Weights of a small mixture-of-experts language model, trained from scratch on English Wikipedia.
Size: 12 layers, width 256, vocabulary 16256, 30.5M parameters.
Training: a variant of SOAP for the experts, 8844 steps.
Below are experts of layer 9 (counted from 0) of a mixture-of-experts language model. Rows are named router (the router's row for the expert), gate (a neuron's input weights, with its number), up (a neuron's input weights, with its number) and show model dimensions 0-255. Each number is 128 + 24 x the weight over its row's rms, rounded and kept within 0 to 255.
Before each expert's rows: "gets" lists some tokens that make up at least twice as much of what it gets as of all text. This comes from a sample of Wikipedia text that the model never trained on. Tokens count by the router's weight.

# expert 80
gets: "0", "2", "–", "9", "5", " million"
router [118 154 151  85 129 131 143 128 137 134 139  90 132 103 136 119 141  87 162 129 134 151 103 113 123 140 122 107 135  62 110  86 141 119  82  97 103 132 124 168 121 135 128 146 106 157 150 105 136 105 149 143 106 124 149 163 109 113 177 121 108 130 101 165 120 111 107 120 151 135 153 111 116 130 135 101 146 107 112 143 116 108  52 145 175 129 125 129 111  79 152  90 148 139 144 128 113 159  94 121 153 152 119 105 155 145 109 118 128 164 128 105 114 107 163 155 122 151 110 137 134 155  91 153 119 181 119  94 138 150 121 130 134 131 131 149 133 139 154  80 146 103  96 112 138 129 117 125 109  99 113 161 181 112 112 141 116 150 146 194 110  88 143 112 112 133 115 148 182 115 144 106 107 174 145 134 139 154 165 131 112 114 154 131 118 167 146 144 136 112 183 113 143 136 158 105 135 104  95 158 181 126 138 146 115 132 136 107 148 136  90 118 169  92 143 145 161 126 114  93 106 160 148 101 140 135 143 156 107  97 140 136 107 134 108 126 155 140 105 109 121 166 107 129 103  83 171 143 178 153 161 110 111 110 168 156]
gate0 [134 115 106 159 108 125 158 106  86 112  79 109 138 129 139 136 177 129 106 154 129 129 131 139 130 132 124 165 108 124 181 112 139 121 134 125 164  83 164 129 101 131 142 140 139 142 148 118 141 126 167 114 160 161 120  90 154 131 134  92 115 102  97 106 158 106 122  92 151 125 144 106 123 154 106 114 145 162 110  94 141 138 112 144 137 146 125 122 154 139 124 106 169 159 123 117 127 145 162 123 164 107 141  84 122 100 191 124 112 121 136 138 155 114 136 120 129 137 156 114  94 135 113 139 133 186 106 115 144 106 127  91 117 140  99 134  89 110 136 128 106 103 133 157 125 144 146  90 165 153  71 147 127 121 137 128 109 148 154  63 105 132  98 125  99 116 173  95 126 118 121  64 127 108 128 115 126 106 103 115  87 123 124 139 105 136 102 151 144 144 165 159 134  98  90 102 117 185 120 140 110 124  62 141 169 104  75 120 128 117 114 128 134 135 105 127 111 123 100 139  92 133 152 187 116 139 119 125 106 170 151 102 115 161 141 138 128 141 113 120  71 126 117  61 155 130 147 127  85 128 120 108  89 132 138 146]
up0 [151 123 146 128 149 107 118 116 128 118 123 132  93 167 101 163 189 152 139 156 120  83 132  76 126 162  97 123 104 112  83 156 104 174 167 122 175 131 112 137 144  78 129 156 100 134 119 100 130 166 174 102 118 140 131 150 132 150  96 159 100 112 138 113 147 125 117 146 101  92 138 101 161 154  62 163 158 145 106 114 168 119 144  94 146 108 110 123 113 112 133 163 130 106 163 112 177 129 123 110  94 142 107 101 143 129 147 119  90 124 100 121 154 154 140 126 143 103 164 118 147 115 127 136 142 152 130 102 133 100 143 102 109 140 144 125 125 106 181 137 117 158  71 130 109 134 132 111 166 118 141 143 146 105 142 112 109 126 149 120 104 176 127 155 101 127 117 149  99 106 157 118 101  79 119 142 102  98 133 133 133 112 148 169 113 181 128 151 101 139 118 174 127 114 106 123 139  97 157 150 121 151 127 168  88  77  92 157 153 121 121  96 137 159 137 129 138 131 130 111 102  98 134 137 130 111 158 116 111 145 121 136 131 107 123 110 138 112 182  68 131 127 129 129 170 150  89 112 117 119 110 110  93 145 137 117]

# expert 12
gets: " the", " a", " The", " his", "s", " its"
router [168 111 135 109  92  99 151 124 101 117 154  93 123 109 149  96 142 161 102 121 132 111 124 148 188 151 133 171 142 112 165 116 115 133 112  79  94 112 124 134 115 116  98 136 157 128  93 146 109 124 113 138 104 144 158 148 109 110 170  60  88 108 131 109 120  91 132 134 122 169 102 136 106 141 151 118 136 124  97 126 111 147 119 174  98 111 110 176  93 108 109 150 129 120 130 106  68 106 124  89 148 185 165 165 124 143 152 134 125 158 114 149 133 173 113 111 148 166 169 117 128 118 146 131 113 149  84 101 142 109 138 130 118 113 109 101 166 120 121 120 107 123 134 160 127 159 160 147 116 132 121 109 123 102 113 105 100 112 106 136 142 125 101  98  91 155 143 121 139 139 129 135 142 100 132 179 156  98 109 116 140 160 152 109 132 154 142 106 136 125 167 104 123 123 109 161 140 149 100 157 117 132 125  90 183 119 113 102 153 120 105 125 147 176  86  80 129 122 129 150  94  87 116 129 130 130 137  94  87 159 102 161 134  93 143 101 130  99 122 127 150  92 131 130 141 178 166 125 115  97 141 162 160 144 132 139]
gate0 [119 148 119 134 163 131  72 146 137 103 141 121 120  89 106 139  90 114 148 168 134  89 111 136 148 139 115 148 150  84  85 133 164 144  94 112 142 114 133 161 153  96 127 114 109 143 156  99 113 143 131  92 140 148 133  70  58  89 126 147 129 137 164 133 123 114 123 120 110 112 139 109 116 110 123 165 119 153 114 157 143 129 142  69 152 132 144 154 114 121 119 157 118 150 155 143 124 106  99 149 142 108 142 164 117 141 106  88 140 102  89 161 107  51 123 116  86 111 113 142 137 119 122 113 126 150  96 123 155  98 112 145 155 147 127 128 100 131  70 129 123 143 159 120 105 110 116  97 147 139 121 155 121 106 103 161 124 140 134 148 123 134 171 139  98 110 114 147 140 132 143 147 196 152 116 143 114  77 130 137 131 161 108  99 126 149 174 163 141 163 144 156 121 136 159 125 103 111  97 130 121 144 130 123 140 114 131 157 152 148 120 101  95 178 103 117  99 122 129 152 155 138 101 104  91 146 150 139 123 147  98 126 132 116 130 146 165 118 153  92  94 153 194  84 154 138 115 113 130  73 115 113 140 149 119 108]
up0 [127 143  93 143 138 135 151 119 161 122 103 205 123 115 144 168 127 125 126 135 128 108  86 165 133 127 113 119 121 110 152 134 108 142  77 101 145  95 111 119 141 114 137 137 167 118 121 118 120 118 168 141 117 133 172  97 114 106 125 136 124 129 143 132  94 155  72 154 144 144 133 130 135  84 138 138 133 148 138  95 171 158 131 112  83 159 118 113 132 110 120 188 108 127 135  98 104  86 134 140 130 142 127 114 150 142 118 129 128  82 133  80 109 128 147 132 142 131 152  78 139 126  85 142 178 150 103 127 120  77  97 116 158 108 103 102 163 133  98 113 132 133 103 111  90 109 125 128 130 181 125 144 146 133 176 116 100 118 129 181 136 145 151 145 140  98 112 113 123 132 132  86 107  97 122  77 160 162 110 123 118 114 102 133 167 148 120 133 117 153 183  83 113 135 148  98  93 152 129 119  84 123 103 151  97 119 124 156  80 185 116 132 128 111  99 146 140 160 113 157 116 141 121 104 123 138 107 123 117 137 147 141 131 127 146 123 107 129 100 100  95 149 151 115 130 104 147 107 132 165 133 101 198 150 166 155]

# expert 65
gets: "\n", "==", " ", "See", " also", "==="
router [130 117 121  89 119  93 139  95 160 129 174 130 162 120 162 113 181 101 111 126  98 142 135 135 154 137 127 114 123 168 119 113  82  98 125 133 122 131 155 141 127 123 132 151 135 130  83 162 139  89 158 145  82  83 160 100 175 120 194 110 117 129 160 155 125 129 114 137 100 165 151 113 133 162 116 108 117 101 110 123 166  90  84 115 123 145 114 125 123  98 127 136 138 152 114 164 155 113 101 180 128  90 132 121 155 138  90 109 129 138 142 135 120 134 120 134 116 106 148 131 127 110 134 120 129 133 110 103  60 123 155 163 148 108 143 154  93 129  76 112 171 141 163 103 148  92 109 134 109 109 119 121 158 157  92 114 111  88 163 131 185 100 142 117 183 145  78 145 126 155 128 143 161 121 145 148 123  97  91 136 127 107 149 124 143 122  86 130 114 111 134 142  78 133 147 125 128 133 126 100 111 129 168 155 146 155 106 165 116 191 152 100  95 126 129 121 130 129  79 135 135 144  69 113 145 108 113 147 143 129 133 121 119 128 121 139 103 116 136 116 151 101 132 145 129 172 142 115 118 165 111 102 141 152 144 150]
gate0 [139 156 151 109 116 162  92 157 122 161 139 103 122 131 165 133 163 131 130 153 150 147 105 134  90 180 144 119 144 136  94 150 189 164 132 131 136  97 127 142 136 125 116 137 153 107 124 162 141 107 146 109 121 126 148 129 156 111 175 107 128 159 131 136 153 142 134 103 116 166 117 133 115 146 115 122 112 134  84 100 122  94  78 112 121 148 151 213 112 124 105 144 151 170 126 162 162 162 138 182 156 140 130 121 124 133 135 107 100 120 131 137 102 130 143 127 141  99 117 138 116 124 103 127 129 106 107 123 123  92 116 152 187  95 136 157 106 123 130 144 141 130 152 136 122 146 160 132 148 135 137 105 110 175 104 114  86 189 123 149 167 142  45 103 156 169 148 118 141 121 115 132 152 113 144 155 127 129 124  77 111 137 124 106 162 120 118 145 124 112 123 101 107  82 146 121 145  98 105  74 125 115 115 126 136 132 161 113 104 111 173  92 115 113 109 131 134 124 140 133  91 112  97 103 115 120 110 122  82 117 129 128 129 156 140 161 102 120 141 111 128  79 132 119 174 135 102 109 184 168 157 122  83 142 119 120]
up0 [137 114 109 162 134 105 142 148 140 122 130 191 159 124 162 126  54 100 139 147 128 112 104 103 120 121 165 148 129 150 136 137 140 168 133 152 127 142 130 116 112 141 122 136 155 141 127 151 141 200 144  94 118  86  99 125  85 166 101 116 104 128  82 151 140 118 115  91 150 123 141 141 105 157 159 115 142 126 171  98 110 134 152 152 145 127 122 100 109 145 107 119 100 120 113 133 118 120 157 141 178 144 109 164 123 135 133 135 125 142 126 152  93 153 124 133  94 137 120 108 142 124 101 109 162 103 153 143 147 123 156 139 160 208 122 116 142 144 129 140 100 138 108 108 146 139 155 112  92 156  84 151  93  82  74 176 148  93 121 119 175 123  93 127 141  78 113 100 145 127 106 114 130 136 161 146 110 129  96 126 160 134 158 128 102  89 115 170  85 150  93  86 145 125 147 133 154 118 126 121 131 155 119 144  52 118 112 154 132 118 141 146 130 164 128 127 134 138 133 100 123 157 136 113 123 130 130  96  87 117 107  81 125 119 118  99 125 124 123 121 120 127 153 139 108 128  47 110 123 104 128 137 116 125 140 134]

# expert 84
gets: " his", " and", "s", " the", " her", " their"
router [138 112 139 138 137 131 123 116 118 118 122 130 118 108 194 105 179 138 102 181 116 111 131 159 180 157  98 123 111 120 153 147 187 139 116 100 130 141 148 132 118 124 132 116 174 146 107 168 117 127 121 174  93 155 176 178 121  82 171 106 118 104 142  91 112 102 158 119 145 160  98 135  78 114 177 153 152 144 139  90 131 114 115 132 131  95 124 155 123 107 139 135 138 159 171 145 109 103 119 104 116 147 159 141 136 145  96 153 156 122 151 136 126 151  96 136 162 161 158 141 150 134 156 104  86 156 127 119 152 128 148 130 128  93 147 140 111 128 135  76 108 121 116 130 143 139 122 137 127 133 123 134 103 163 107 114 100 118 119 150 142  90 112 129 135  97  96 136 151 116 126  93 138 157 106 149  93 106 140 112 158 107 130 141 140 158 145 140 132 121 163 112  95 140  87 132 148 151 104 121  82 159 167 121 188 116 119 121 108 175 111 140 152 105  89  91 156 166 129 146 114  79 140 131 123 158 116 128  75 125  91 106 124  88 128  99 139 138 146 132 120 108 130  92 117 152 171 142  92 117 114 140 153 143 130 157]
gate0 [109 135 121 149 139 167 135 110 127 159 163 125 147 121 117 119  91 142  92 154 148 150  97 173 107  66 123 124  97  81 154 162 125  94 143  99 135 139 164 140 123 145 137 117 117 121  97 136 179 120 113  98 145 116 135 137 115 168 153  97 146 149 164 155  73 116 137 105 147 191 162 116 160 127 111 146 136 168 107 105 105  99 125 110 134 135 133 122 112 132 105 143 104 143 129 142  98  95 183 112 128 158 118 123 149 134 146 106 154 117 152 135 103 165 142 157 122 160  95 116 127 145  96 111 107  95 171 131  98 135 142 153  65 159 138 123 186 144 122 165 130 159 130 153 115 152 122 120 125 133  92 145 146  98 144 164 153 141  76 167 119  85 153 123 150 129 156 123 146 134 109 134 107 153 117 136 107 110 182 127 102 111  86 107 125  71 117 154 157 137  92 123 149 101 127 132  85 113 163 174 132 139  96 101 121 116  99 151 132 141 127 136 128  68 148 122 109 148 138 142 125  92 155 115 119 154 140 152  88 118 145 149 138 123 137 153  97 114 111 134 124 100 119 132 121  97 165 122 112 129 126 149 130 115 150 101]
up0 [139 138 140 109 129 140 124 129 110  92 146 125 104  68 153 116 117 101 103 115 138  80 127 107 146 158  99 149 121 113 113 171 153 118  91 113 106 113 174 127  89 141 157 153 126  92 141 139 151 142 103 122 144 148 100 145 127 133 125  81  70 137 135 103 117 141 136 126  71 154 120 142  91 159 121 100 123 128  99 112 103  87 144 131 149 112 119 161 140 121  94 102 130 120  99 147 145 129 149 168 155 127 163 148 137 142 141 143 139 154 115 111 122 158 142 124 134 146 141 148 103 112 170 131 103 138 112 143 157 171 147 122  98 120 148 172 115 102 129 144 129 133 167 154 145 121  98 138 119  93 189 119 132  87 115 138  67 118 117 107 127 149 146  94 128 135  96 138 134 115 147 169 170 163 132 178 129 141 105  97 158 159 159 111 129 152 125 134 142 120 132 139  84 136 155 166  79 123  57 105 119 159 167  93 111 103 153  85 192  95 105 125 143 134 143 122 136 123 119 160 129 148 113 110 119 109 126  83  94 110 127 163 119 108 137 125 104 120 116 137 148 143 120 128 119 138 129 146 150  76 130 142 124 169 105 163]